{"activation": "tanh_gelu", "moe_layers": [0, 1, 2, 3, 4, 5, 6, 7, 8, 9, 10, 11], "routed_scale": 6.32, "n_kv_head": 2, "norm": "layernorm", "norm_eps": 1e-05, "rope_base": 10000.0, "qk_norm": false, "tie_embeddings": true, "optimizer": "soap_variant", "grad_clip": 2.0, "schedule": "cos", "final_lr_fraction": 0.0, "steps": 5510, "dataset": "wikipedia_en"}
Below are experts of layer 2 (counted from 0) of a mixture-of-experts language model. Rows are named router (the router's row for the expert), up (a neuron's input weights, with its number) and show model dimensions 0-127. Each number is 128 + 32 x the weight over its row's rms, rounded and kept within 0 to 255. Numbers have three digits each.
After each expert's rows: a language model's description of what the expert responds to; "comes after" lists some tokens at least twice as common just before its tokens as in all text. This comes from a sample of Wikipedia text that the model never trained on. Tokens count by the router's weight.

# expert 6
router:088093176109103133110111138164143086188133130156139144196100179092146146095097100124103133115083072124116134094210117134124143135141171097159163135117113150129061160147109094132152147065141103168144151139185163097158122163140157129092142139122206133141110149134091121169113133156158138112116075169099161102111110113161143148131072177137088088124114098155109130094097059208129175055077
up0:082107117083134131136122121140134165127115126101108177128097181136148130138107174131120130101090050081133093059085085066137102106117098121121164127174154130117104191081085051168161151148125100161111157120094127112105068148120085131101171177063132111140120151118110190126068135185142142116134105115145212080142134101136154143050136136134110094146090173147189103133111141160126115112085
up1:133156154092201071118082145111160155135156117118140116145177155143129061141100091143108164091109130124066089144126110153118137146102156091060133169130119117103081128113103083132098155053123160133184150189137182158072125123128103089120167138089122097112106117126113139123150112127168208102172097172131198107084129165153139102126116142116170116194172128152143181121144075169114192151156
up2:129158120116162050147118151140089134085150152134133161147203153111105091131153154151139118142135157130134136105124128190116153107116140167162196095112136121121122167081088154131128163202111117174149122130190174103062139130132081130168168124122211116199116129186115121128097118129146140110141129109124192111121078143057183145151191146143104094075068144154174085146108143121119168180132
up3:097159130094123179105091171112100093114147096141155060163134137152157169121132143141104159157082165140097147126144087099137154143174126147131141139073063126146162074138080050103100081101154067060136091116123163126146210150105157132116151150103072120123124092155084127145153102122159124136171135158105094146158144062102106138141082152116094080085154067108137085149092071147067099135140
up4:111124070098114148120147176154125070157123116150155153151131158186102114092078138104157123169095093168095129161098112106107107127108166102150133098107086139157155165090154142108087124204097126122129164172104144168180200142180086145104121111180141150081140091142150151131119103115210103083139052163191104145139135122124080110157095179074125118121112146192109153080086104132159126168164
up5:086118129179127162135116139090158140143151112153151149148089106092110130116103121136156074113102149160146175170090147140152103082134154178140123127048177129155126133157094122080134189090082166189110168158082160184180170131147149206123133108158142110101141096168137182115063171132124186107119065154060083138052123144131098078094110105132142142092129148088085110135136157145122139141134
up6:127153144159128116154135133151129119112112148126173129135148159128098091136127118149109140124179197159114133145114189137129145173137118116169192129161202124159139182122121147120104150104165175136181151169107124208136161110118208112134086129145107112158150113146191127104111204189110125112183129195156112131136170159183130184131138133116146135085057172090157165127188185184157127107152
It responds to: Word-initial and mid-word fragments in names and rare words, like epi-sco-pal, Cro-at, Pra-tt, plus byte pieces of Chinese text.
comes after: " ", " me", " \"", " (", " Me", " Ab"

# expert 29
router:109141136170161144104143129148150108096118095173150110181127147106156153129091097109107164073118113075123136117135086155107144162085142087112112135137102164162138119168104102075213116125163102117176171146146143104160070188158142205108190130170159109135106170148128164142179161128112132124154103139103141085119099096149064160123091192091122046115063117139137138121121105187061171105118
up1:129146096109177124114147127189115145101061151184087186145117152039117104128131114127112124170180041110106096129111153150157131093090146178144103112117104118150154160072134139192094140171110185082118155118168177126161112137107127141102124106145166064153109164134135115118157090101130143177130116108107136117153078130075125137116137183136084115072113125160144135078088159161153093220122
up2:182123131092145093127164151174164080130122135132128142108168052078121144139111163151051104102111106143123089109110136142124182156144089143171161106129138154183095129136121126103124169129088140113090112086143216130093072125073174186145092130109095126174105149178147190164126169109146114146155071125108130135089133138071123142113109143113093083101146041153079061167112154137116123141097
up3:130157140141124135172131118119124108126159181172149112085191117051093110134199111141119133106132156034138144106104109091124133135137101125162155060159064106122175120160142123132122096102168122120077146104112176155074113137133145154167153061093108164154089150144054127132109083101150126189135113129100166149134115123209080145123155104153104135174117102185082084115117122189171141152113
up4:155124146188159186114109085106160135167124128152110063118118124161079098147103140112078077174185122110119123103154101143125152055183129136107147091160118108071073099171103151114119174081162079136104110127089024147154145152112153089159098132117139147130100132165137125219111091068122122153096091201156098069130146081114141120091139143152121132140121125121094143129093080146099126111128
up5:129124131119177113108161114126165150145116107070144034111079128103083131079157147140128169102105121138142115111123111113069158156170134058121170128143067128125093108153128149088118117119165103104126129135104113104149129111102167125085157070059123100162082079149113111114102172114191132098101118176110115167123123110150133138137173149145195152127086133126127162181059197145097163040184
up6:109140116134130148181161108061134119072100091138130120119118180175114110084125086138115141094146102123116130111111137113152106099053173094148134065108135105111085107104121177113118053102135139160122157105150096139113122175160159081061133152093123100112146152162190122138195160115148141145202126135126161051137081155197112153091098127116117085150128146204176159153124133102096149110057
up7:103119092141106131094196101153121108148116138169217062120068161169157134134101130093155123142113097106118094139119138140080179080079146091116216150154146113181110128127130136117157107120116130128101098113138130153091092120096130144130102111089068112092189113151081079093141151142075122176101111148113119090148126121161132084097102142145103130168148159096134095154098111040201168112058
It responds to: Dashes, hyphens, semicolons, commas and line breaks joining clauses or list items, e.g. em dash asides, No-Limit, scores separated by semicolons.
comes after: "\n", " well", ")", "==", " served", " known"

# expert 10
router:089166154168117152114132150125167132137133103163158154169077169122160138122058093109099182090088084076103175095130104186124163134098150106090137119154127137214168153174095105090185156102146116137151112138149134078121094150164113169087184113170160162139099145150100177155143148100100130132174112154092168103128116113148073151095067137094094093063097089137142105089158101174076150118130
up1:123137098096125149127182083111130221175057128129108110167149188130125127174143117189100124124121171084094092153096107169083129164132153136146154122174125139182127163135147196169145094132093159149137112177142144140117157151117174113148100124163147127135115147108142138084153143143058020151103069089148100128138129091136107113154132152148133039128133165151123065098088107111146173131143
up2:091178146149164113148123115098078153156105131144122146103164111134096103154109093134100166141160106154142122157055153129139072127140169114075099172135205189178169146131057105064144092134119106160097133138074151135100111088185113121144173196156145118117105143104154147129106146099144129127137119159171141111147165164148106115237109178119106129155106145154147083141086117086131188143066
up3:110156159163164196098101140119146169133129094082141099120150164167146152161156183152149146096180161118137149123103077125080151102180157081119167100102157149154117109184197149115065140154110146195112195138116118113170085167171103155120133159170093134132206108070069148084143123162060128114145092127091114130143123130126057153123097156102123167131129141144123124137202117110135153089125
up4:107158119142168097086106155108118184110090117114138129102072154145118168078132097088133129179088115158133154120095155091147131104118185136130130086079099107168088123104096147172103152124090172173157150096131218213166132112234132091080172151127136114126150108158123172155077118086132099115113134129113156100110101123131078151071084121144083117080102136154123097154160154091181169132127
up5:116098105120113145134111185105134147134033134121085138112086121116137155119085134097116123155089144118141078066081122152115096160162058136070151173157102110182172093145146106134113112149102130114166091124125133152132101137082127071108121108179174128097108103139145226108146122139138150171121134232111159134107119146181190154126119120154075148124150181117153130123063127123171076108080
up6:130089125079125141160103137130143122127064152113165175095090112215162120131100074135129148116067118124160160134156085125155149086109124120212136153133114091158133145146129160091108051094103084149144147149132158121102136152156129200149148100118137116096110090192038149120037105187121108109150107170140158065134119138138108122083167156077127144111134084164138085122141162139147093102135
up7:149182070148114090092072138169113116132120104106124119115116098153161103150077174066155126106137182118112119169156119181068093171119107079152145138131115154168124130167064108154172155139109148142130116108128125079145109209087179124133090116092151082168127150157112093171107139088099136103107133168192079094091156113077161137109090168199128144115129095174112098114162073133129094133065
It responds to: Pipe table cell separators and semicolons following numbers or years in tables and lists, as in 1986–88 | Yorkshire.
comes after: "0", "4", "3", "6", "5", "7"

# expert 54
router:158086154107109114086127106191147122186120130128151152154114152144149132110125073088156171081145086112119242120217106160108152160097121098134092112105115161134121099150103098076138176129132102108159114145185128102118088159176134101146207091142168172137132155172100156155108191093057169130128083112135115114189134104178140168106106121137078099121125137139138098091120118174103141118148
up0:173141138154117162076139149100124119154085158087117170143176059070100134125115155070120152109152136150140191135109065162133087183094178106145090139105149044089132128113094096097043083129128161121064074128121071095107070129124093101151096094120094147129104141134115037105093121161118119178133125135094162120169098097097149129109137140087140129109154091120077134107132097116157143100129
up1:155107094073054094142150105196160104125142109168147116154132155103093157138146087140115137085061119099130115121166135164011102137157078075103130128114168142117134119101183147114152113100145115159163084133121112068100126116111097137089111114139130147108081109130138145090201092091059170138106181195136105171099104062162141134120122127158156144166117113108091156114167114171162108154126
up2:163147123058143147138172132136116145097113105140167106079126121089181135076079069105090132153137140118109120115204105122153097195118099119120121109061140167130113156123163159155084141162190146134151129140155046139136048087120124089127152146168159102103119170145103175238111088122147119128192146099125152114173111090096160102126073118101136098139149143117182137099118143166119140139104
up3:096084167136138171118150082139117138084111140115175097145144118118166129094154123123157156114090056133173028117113116120104153083112025094177168117126086187091112146122121157167094129135165106149164155092191100164169105098143085098140130123170124105132070125133088160126121176020096122136108157078092137131133128098181121128136151154149102109098095093094103139114100135124128101108130
up4:154090155144148074151060086120122107105101093098129141203126158156160109193172085134026131180121153162082132108159089119101116124125182170188132134148138140123096144132099136122142074146100162148119132137142199149114158130042121113107094123133137083167190159103172107144195181136127118175127160138095133092121089114121159148115141125093132152091137128156123124112136115090135124126218
up5:143126162161151079113097144166091108150126155132156092124135095127087079185125118105158114041137154132153156103134099162098128126122102155190112199118192110133157108119089059102141125079149121177129152196143070078185102171159105120137145095107141133162159092161140139111128118069130170124190175145125102097181141168159166109127126120088133120128146090174180111104157110111135102175201
up6:181133106127193120104099164166142126207133122131102167107118145125132094135147081066125171111095135127101170108180085133151100161124172111193136135092101103046095097124173055039111125174129071113116098154141119131139176118113117091098146093185101142128089124156084099126132099136147111099090073173103127126166160151148143131128164167124094124144160164134081140153054086124150129103149
It responds to: Capitalized first pieces of words in infoboxes and tables, such as Phyl in Phylum, B, G, MF, DF, Label.
comes after: "-", " |", "|", ":", ";", "=="

# expert 30
router:090160131137146134128091132111178152143142111120123154205123158114135132112093125116137160100068104088093143141157123150101226210102167112053137092150061114217129094204104099083147145134124114118160148143136147131107112160159150159114179114118179137148091145139107162200107134133092130165149108129092134097123100128143086143086099145119117090091133041122150112076167109145088137136132
up0:074105155145091132174159139175110134174168161122146139148146204177122115103123127114132140120140119103154163128129131135148160220106173133161123069138124164148111087104125121112120134216118051141127174108160113078069107072123075108115101100149084148197097202163121076069140129088172162139136112162110171119092152085141119143129153117112099131106174114135096181102153085128132126162115
up1:133083108146077122106181190109161156128126139146076149173102123094098118151134138128158140068132090136079095157116085170078143102164123160071131135140189175174135120143157105147163136197126138139140110132131139158124121088130065148125052172115097150110148098129147038124074160137119199117129122126107173140134094083102138134117151151083097107105152144068133147112165116080177205084129
up2:108170122149172107136076121130113112159132162124117082134140142129080123172107115136131166163182162127144227084081083122117131134127095092108112136129103111189113115112058130116162135097156179083168141142148160141153138127098139027136143072125091083162060098144138112114154130121088106114154137134123150093055175159120124137180103167144108158110173103150112134070158174183111124181080
up3:175161112092115159180255155082109145153082153137064131124117163087167117128176145123080136059076113143133140139115106110131089156145133161081111132122123091183191122143145112128076146107130131126126125152106161080081113088120182106160165128141101134128120134144125101147075190126124131090127111127117134074162084107144150073165107106099112119126152052101161141137102154080148171172119
up4:111148152099185148117157145097146155168122140123171098155185143191104122091155140166185126089156108144071107142130058122123139148162147102134137095153132120187098117103166150068137083073113125166153171120130165097126203148180100130169104077090122117121098140073189138201131140111136192125072084149121056140152135155157131092092094141107152159073166163107139128152131123106121166116163
up5:125118116217108130140148114109154107121146165121124124073112081097136166182223144058155255147133132145149128099094074146121154154101159067166135121080149123131075091184107170136131123122099143131132181084149147158149166109097160151173178065116104149118129091165129101111134106168125128133107068149143128145121073145142150126115134141144100120161095184127139112149110140088131136128088
up6:095093174107154152122122156112136153088171129148065100168134191140132174194097150125092106179115150144117151126123140146154153124139076118104146132201143154074112104090064101050095175211134137102187173145148150131104133163134140152168165167108117126204077143129173066073159175134127077150139121156099130125088113103125119130079150100101102096081141108136087130135112110156126146159137
It responds to: Single digits inside four-digit years, mostly the 9 after 1 in 19xx, as in 1969, 1950, 2005.
comes after: "1", "2", "9", "8", " £"

# expert 43
router:086160156175128141118117138125170133122133116173168165170092179116155149105062106104098174087097084094105175105125100179121167139095152097090132098153117134204168144171097092086188149098170116140144118141147147078133100160175124184078173113167163153146118144146095174157133150127096129137159100146100177107139126116151071157087064123098089087077102080152158097095154103168075152112129
up0:161118118140161134091109139074065167104095089130148092191087109106157139175114142135158180109128136094155130138120113100064169198118114147073121043169087159076149109103127117137154151122098114086155089175090132152119191141152059081139128157105120104117074093151091151115150119135154142138138070177135162118162138153150073045150148128128120135118092107161177157150156134113099071099130
up1:160100111094120186098157135137194083161134153064055130125036095077160129115174142138086143118116073105131142147138120169142104127123153078165163164121112136086123116143146111138110179097128110186131173068096062126081113153060178122188110119127132101101108167106090121120060123126162117175179136171115170150150147141143106150125151099124080135161173117095158116118152141171164146102152
up2:125136153107161122091142057154103127143155103110144163140134168147107121137100147075131152125112163094132140136047072157105132109152123159151165151118165077122107141144105047082161087123101140110160084147158165119095106068160126128120132074138181148109075119129195135075093137152153139121120082166198167091123117187174131133149070180122128050137126130119180205141085161130139111112117
up3:108140140149114168122150139082116113118117155135200090146115130176156087071109168127152129128095141122199122113143137184122174119056127092119154176144134086109144125140094016103089156148118132091140158104141175101156151087147098110112116228140114106074112068169136160123098151138164081106160112182087171152146097153128142147142084114115144081108119165096150136086125180121086097129098
up4:109085082145103084135114130152169076111112106152173162095124115130193151053158099182149131111115169093202141152111117130107138117144158183063109089117124149133101131090161069135131138128141162176095104100175159090133140141153128124108079175174123141144179149159144096161123119103090126166051110131099123095182120153089080181092120146108162132098139110044097147092111133106104179078118
up5:178104091117108199143145081145182133106150146136114118146086131121145189082128114138154167165138121085127106110138100179036133147134109099094108184093149148101158141062109096072123080163153128143138063124118162172092094125082139095090134123129186125109061090133130128122089078119111162151160167133110123146055090148155133059115106132119109186121150148140149156086172160131180122155086
up6:131112123141161136128131182140097140108146094131182141160122114128126109101159126140112142131041088169140171156161137145052149107106071144165148146130111138065071068111152102080121116096157122148122109115154143095100122186166107186088144081151089157066141076185137112094169126129083147099118107137166172133086154156149101169128125084139070160156160114154169184094100034129136123104115
It responds to: Commas, and, or linking list items or clauses, e.g. healing, femininity; born and raised; keyboards, piano; Erato, 1984.
comes after: "s", ",", "es", "er", "y", "e"

# expert 26
router:124147179166129164087132149190160132155103117124166139120075125087146140141078106137129217134147120071157143109138086104107162126105153097099129091168115113160119087177096095073148155133149091105167131168116087105145104198123147141131159159143155171189111146183127135192149195094096119133090118148128136118187078129130082164123075105093084118083131121139135117096126104194108123067065
up7:189170139161145165158104109146147100121111193138158100157065172158122144148107124090130170110166086075155103171136171045167218101156115162120158099154093070131100131096110164091100173123128074130158183149129142105079159138100135139189136087123134114188077168130132136170132104108127132102075147130202104133153114118135086105173136175122133139134111132125113199114100106157141158126124
up8:097130189119110199096127080099126111140112115122065176130062100091146178161135099094127153119088180238093125121138157178160137132123112104107142107143162106119146132110124111112110134144132145097090155092152126108167121129129169058114096176152154135209121106166162173086125106174143086129098112142103117107176123120102087183096181092089161126153099110145104175122166138106111111079068
up9:093112120119196121107091149112137108165154127149136147137050100111202139079129116139160163140177118089175129067116094111137176149081119088108171130120078138108192121148175137117101107141158101069164085170085157096101092109142123093099133140143105107153151144120079097181142200101092183110057147074054111112125082141142141132150114112137125159119126119094126162148136214128109109099122
up10:104088095134099165090166147119134129140083080079112081104167137147130158051146154125117159106076074116142132163102115098076146126110111031154122129099163055139118077096106088131096140127102149100119151101119108078120094066121139116176123120097134140186063124149111146141095116098160115135141091137101147083115073121131146085098141160177142156173182122066136102081108133206111154094146
up11:137145150150095137111111102179221122144050113173099129119138089120108069165143164139117104110105111106148110140047134143163138122068114139088119184114083110116136146158074106114154101175098102136134112149154119101121150159192122130163127137149113189139120145160146083132158138083150126144125115116154142116133078185117151169151083094140141100065199123122117126076197075183189080103105
up12:123061097125099100149106143132172152146124130127103165072092110130045133081112124149078088133118095090094085076158089128117176120110127123139148107189072109144092073092084138119139144104136143148076145109142130131115109105124114140140119120140121114098089065138111106146166125139087104106140133158093152108156030075112107115136130157111146077114127085075114122177168192033082122063146
up13:154073133134148170123091087157095063125095102057112126151133119160138133103158137070124170189094101129130130130140105031154138206126124118175190142149132121092142091163048182152115126118188118165149125041158195123163140159117144116089151117094113102125111116141120122097159172128132154099128153151189084127133130122166133142115117157107115118152091209108104109127094114139119172150153
It responds to: First piece of a capitalized word opening a list field or name, often after - or |: Ac, Re, St, Co, Comp, Area, Chair.
comes after: "-", ":", " the", " of", "|", " \""

# expert 8
router:097150169160128133108136137117156117126127098173164168171092185111157138109063091106109165088095081083101167096135096181117164148081160095090127105143131154198164141179087094084178168107145115148149118147145145072127093162164122166086170105167169161154119146149094184167134160120086121147158103155111170106143118113155082145092072140096089107071098083142147095087154108165070159114127
up1:121136163185154146128099082148104098158142177100101156174114129137175106098133144142137167131179137147168160194126089123082164130050162130070131131156125132140083082123177152067146082135146080144150155139105128131109195076167151118123108100127132111144117151127148079121125104118083142076106107103128142120179145080195125056097119154071079177147094127153185130155128178164078173144142
up2:131154163077124079101122142111170099086114134149155119056119150092107127191179159124162152119106058112107137130187144130138128129137137107182168106175137134131199112128135069096133144160146177096123213187092123096159151135142149116133140153138136168148176097135057151156173175097124161127155118126109115175099122106118043141135186177135146175170094094141140148145119137055122102144103
up3:162098100135130164070148162097136154122111091147156168139124207154114099150093096119103173151162099077101111097152101112147166139094191146125142115136179124046157143119105126107129172110100192130155116146134093107115139071147086111181146124070148081127169198139114125088182143176174129076092124101155139142119102153218190104150108129164130145119119172160158192137118139158166125127122
up4:153102146150088166127148084055080156131085105147118130112073137124171118049126129152100152150156146146120175100115140158151086132090149139127173115099100202147191163154028091126141076128139107118110135084174110136142212128186140127073106104057178064152089122133132160127169147149124121091138184157103130145070118132117094134133101141158158151113143152154125149121123131139088163098143
up5:196147118086159103110099148118129123204112146172159125101136080147095188079077095077115119125171132107133122145108119178127098164194142093148114162097131103138151107132117042112113157145085091068143100140114120121065114177134126154122137127186171176181114192119077148104152090132112115135135122079182204123128130132148143132130169108145146124124155179165161117162099052143079134119115
up6:138132126120114108060096152103137118181113162173110125103102110133150177100084136100103165123088160149093142139098142075160129114105110148105138113133161121083124083091130155129174143077108134088091175141156118128139154193151161162179157149180126092136078201195086151118141108112076116065101154116163135098134080104190091154115083190077173097157080173114115146108151112059139160110112
up7:091177121119150163167105148131059094098118104159128136079182141138151082152168087160099116098143168120126118111126112139162116139130151094106113135099124121093099162132110148185115164093118102166042126161153089107150118208104168157167118127129116122176148169090094135141097109129132095120120144201144114112236187126115122122147132131115053124138174116132099124107197135166162138054075
It responds to: Diffuse mix: accented letters inside Hungarian and other foreign names (Körös), year digits after 19 or 20, and the after of; weak common theme.
comes after: " of", "9", ".", ",", "8", "3"

# expert 48
router:172128159181098112067152135138116098130153136159118145149116152098141096065068124131148163097124113141123151181171090172054158161116143105094092076193077153133185119166131079129208121135168097184155157122127093114139098127090123124142120092153129161181116161115101179136133154101134125173117078177143142121169157097184072127148103112136149106140119100100190107111108096173071142099082
up35:143125113147133150087153146120082142137146050136204163151042146108131118101124176157115148133138100141120095147099104109101159089085115114145097116058142133089162122135158171114082141109121100163090106119201134087142200202125137111137084103131166120130171177136116110189123071142169123139132165150185103145121076193131175187141159191114101136165155178156112131145141127129099162116131
up36:113134125182169077074148093070091132136136099090125208180159099140099136147125133128062149135076116169081115115150140147109147094136070068148161107145157122144139142172090143095137106183128086080166105166143122195108170126110115102103128045131137160142130108152083128145125139093110164102127073172075093166133124126162111122167134149150118163126181173060150159103156161144114186102104
up37:099139101087158155109102178195082131165141142143154106097070088062122155115101123086158135097072085116148119205105162100142151208157135108115082102117101204129150106119145103110185113139097137152103174142139136151126122193116101145150140089135146117127122091106133129152194177134096144100125137112184116102133113185116114144119158102156198161179138145126181125102084109193102178126165
up38:170143118124072142186100115085106077059132149122154129136135224166183148099099044161081168112113135108147123120134140130121100101162168127158169091172136156184152118096149122201132149135139147130116146111176124134152135142090155148165101164150144167136161095164134160189114170093118118087160121172123062160100171131105114150121110156096106122192135157127147051094098124089150084112125
up39:109154099159132119116124181115167064107123106124104148119140128102142139150116088065091111077137150150141078152118073186076151100115122101171116123178162130114157117120069127101090187142070142175091097125133084123117119138173135109170149162124167154086133113111097088135212133116171129148125119157076144241161164154105090113118139105154131149099122113115056098112085090185081140141111
up40:104165122108130142127108119124154098207153094108101151158123123167131114182141085125128159131136156132096091117174097097109119118092117155161116107098134149079146096104082111086147056118138101078195200162164115174151100124152056105086097131126138147152133116127058119136190132092119137181126166111106108152198166151149114140129209140135133122120118166143096173125232089094082135129141
up41:111090178065085175175139109157110081045081127130116140129114141110129160136157077175119168126120091131103148125136126100095186117114042131143124107180138160182120103176192174119128172120162120114099103056114103194133084116132167140128120179091147125118133133180079106103144124160098134083154117185109119086123121112124171128135189104068166103121123133120070072094153139133112116137100
It responds to: Nouns from politics and biographical infoboxes, such as Party, office, election, constituency, Personal details, Population, government.
comes after: " the", "Personal", " of", " was", " a", " Democratic"

# expert 50
router:146094100142082127072107147175157128125089180101151146174111093059120166097066091115150136128138089171142149162176109123055145117127134088079099105123169188108140148191115091102175100085155154143161156146108079117162114133165164142141091138136158171155110165140134162130085176107113160199093106201172112107140136098194149175099087131117122151111129108100180113076155128152121118104135
up7:137107176142112133103104164078133107124164186123171173130115093197198111134098179153178169109130126129147140194115157148156120102136146179097163170147125135085107089089144106163144100151171177157131097193145100102056153071119110124149086112165137158101177134130082115156142116131150074127130177091103177170142130113147109112061131185098114149111163099119113108094059140162090143156091
up8:150148166126122143042110187127147116132075131085134134129120106123131142140156118099138152130108115138086132145102094143108083140128132108083089081102126092108149100209108106153160159081135159099140146095109138161088133113092117195093138134074128175184176071146124051101120118089104116155100123092066096107111102084144131118073140112093135154136195112169077133126238140098163108097146
up9:154145168143161147172140149216099117083094150112104125132106097064078084138102092141116147071078134124135107159143108129112153129116123153121081132118103165125131130170103155155152059136104158100163166191153122086165129128227109130159057112117113170145120179085116071159124100142127164167094112194175115126129139138121119141132162190181185117146191116117182148131126124171128108111104
up10:139083163083134093176109209105127143122097110169117148180138112137148163149078154097130192132126139110114171140107115091179081132101076147167138138192102116106152135126126127144087182127146116080084194138132086129110149116190145139143144079094153075163103119100122162086167109136147120114122141119166075163161164076157110111141197103130156164108184060133131079115052109125123149167099
up11:060180113111163142126105119120161158117155148129153118073160093179142087111119115118162120124138131103105164130114119126149142064161191127139127149126127119122123070085091189140138155108140154062162170139167108089105200167059099120129119141170166129100077128161152125145136143065085099174136116133112120116182089087094105155123191093142079099226148125084090083152138110153094143129173
up12:088153128126128169035136149133167117112130142102079109105136168145142125104100104121151087116140045077160138147178097149132119095162100104182095094128123116181127121093132143107085136080163188115126132119104094141069068134085137160089151171110175159078086158165133108067185050091076098141120130149139099089108104114150085172120119065111071113126135175124110143113133110139148167147151
up13:130153064059120147111131084143149146104082107136181156132093131128129115158087109086036148154120080164105116173138127177058124217130102100136117153111178080151072138181169141088088084117142111108139118171131171143132078168140079118157133175170125117183125130122130148106067090093135117168122118118128119182145071095137121185091100085112143139170143136090151135133149137145159097101106
It responds to: Labels and headings in infoboxes and section titles, plus line breaks: Coordinates, Location, Born, Scientific classification, Personal, History, Population.
comes after: "-", "\n", "==", "Personal", "Scientific", " Full"

# expert 20
router:084146133126139120089158091139141091114117166141139126181105167120139205091083108130123115115132115092097118146138136168102158175087122135139120155142108134213105089152034101098145117120119125182145137164129122102170081139142106192127138124162147137134162190126148187125157145114132159139138085148133173114123119106141091124106084123099108158038079054184130091084175109200098159146177
up0:143107137081133111094131121099181120113143114177093144096103115082118133105092159096082093115091094063126141120084147125141162084124156078136182143101163135145147146191125137138126159127188113140131173149106094152116118102118127172155100108086167157088153157192157147109094116171129146107134139144209078097131197075063122150200150118166125220128137188176118112140150155161136150145165
up1:103105179067132158100106152151130181121116152113082164170117184065120139129135100076100114157095070114098116134065106101111137164112088130146076130114091142118081121158092102170109108110157117081152157141164095143130153053139171192147145078170104153184134120049128114151137093114133113100106119149200130140094116097217145145119099153139148116080118107141106121072111119193160119155154
up2:127153116053094109119106136117106172088143110117124182128137123138164132125152173110164216153146139142137157140102203113128134092136162129115174116157125165157171126132081135140117176094116129115137118124178136143075157086073118150051078149064139155108119128109145141137145151090094155147135127118158073090141143067154145117152068125186114106099189111111163105126162219220118147128147
up3:152123136148110165123115175118101146138125174125141126117120155105107145117102074097104134066076116087119187161134137097091149139053076117144205085140152145092088149090116178083099142143094072185108102090091116162182149099040134135119117130126120180113162180136073144139130225145108103118134118115168063101135123100122099177108156105131111115136109086131099115167108118140140082115184
up4:098109121169137084086143145126142117167187101194063110147173111103139106168088126151081189061121129091106137182103119120099112143089144186185157152074120115149116110130127152161123098148102083196160161123128104100175104109096121080181117175090160166153157123071105131099146097078089124136083178134112139132132085064167161147146134133202155137099112110149173113107115171142120093104132
up5:130118161124165140131135095149098071114054130129168135207123169161137134136084198152096099103109135144134143136159171094113207128083172176171113177163095153119110142105063096135160134114131139172116134162108082104110156110098130191148121115169091114163083143107173112149117148126094109169174084108109103151102097132149080072129203149115079173132100065153079097152168138134145098122126
up6:136147174121132120105145101127088152174074139163060140108100124138120162021134041117122129055066132119089149067111077163126120100147065138084139101159104135118065076123134095139099130141118100144122125108160120148211053117134099127111092173118114122091173168112108131140140123105134163115140079154166114135085111127099070127146153142119110135079153137182136141144138144163130075155162
It responds to: Later digits inside multi-digit numbers: years (1986), coordinates and decimal degrees, case citations, and table figures, plus the invisible coordinate separator.
comes after: "9", "8", "4", "5", "7", "3"

# expert 45
router:108096132104148167130090132188163108129108135136143148144095134075189110108154102110105132134120090046114151130107086129102137140115140116148124080131075088154121079157119109121146123100169155195139118143137222115153076171173147175110162092155128116132156169154080132126164155168130146103114115153153109131127127082139114164082060194119135099143139132217165048098174121122121193087119
up1:143054158114141118151070114071210125125106181134135057173161157175133158099150146149107154143159128126108129100094123110086149129118082120158073191136102156075140176139156154134146075083174098155062113168082205129160107130180133083122145124114102085107120135126097120096133100092128162159104148137128099102147189090132132158108095099125139088146137117199170104132067141129121153173134
up2:164120097151146130099119130183145150133110144137054085146129128049127165112150146125148101096146134136203135109121093206101133057109171060131099094138144128140117126113062162157131086160089132182112152182165082151126084099202132159081110123125153155102150163088125109098113108137180184151182158099142170131146153102113108155157148126150112138107185111120125187160096078108178123141159
up3:025095116095134127109109154130166132130196136193100109116094103123104098153100107093165123108125064186184116133137089120171126157137116158193130111157101115148118145178167123080148093146150147165103135060085126115178136100118120157219149119127127135079111124117142169147170104147128153173112106132128111158166148128155100163116143109199134067150090116107118097053075110124158169113160
up4:135131177198131137087165170071062163121143197152152137138156130133201132173104148134073131109112103118064133129138124159138137110121167190134136135110154093117115156125145146170126111104116119161075125168172108085148119075156092110089179195125122085142108160124086109199129149061123107114172168111184162218100123122151144172125125098134115145126122133112135126140084113114051153145158
up5:106097157126141129088087099133160173097082107104175106113166172108107083144104141143160159161136135144251159167183181138101125130152135137119147148131130177130114143150152182171137139125136107161131130168101108143146165152192153128173079160130125164196164075147201113137110211153163116136126110192106116122132162139130141126093073145132143177117143147161147130106109127107148150086209
up6:107113149133072144159158138092057070144192149146151087139119148169084124165145125142185172145130112123086141152131113098073107137107041146117132066148091151075172040150036132116080154117141093118098130104115143104079140121121124104188121099191138147127126147081086125178089104121142190194117127102160109113136078126126113147168130134135110118139160125136120128150121175115176113164118
up7:146153095120122167053085097163108074139093147183125131095099127128110135104103107194113064118108103106127061099148084141108123114142146179107110175144151125160094130093121108111137091110112154149069136144114144059131153113100130108142117098131130112172128154084136104110156125110042114141123124076121149156162228223074170118150171162105128152104152133163168094105088138186126127089138
It responds to: Conjunctions and relative words opening a clause, such as and, but, which, that, when, after, while, plus word-initial ex in exhaustion or excited.
comes after: ",", ".", " However", " was", " but", " that"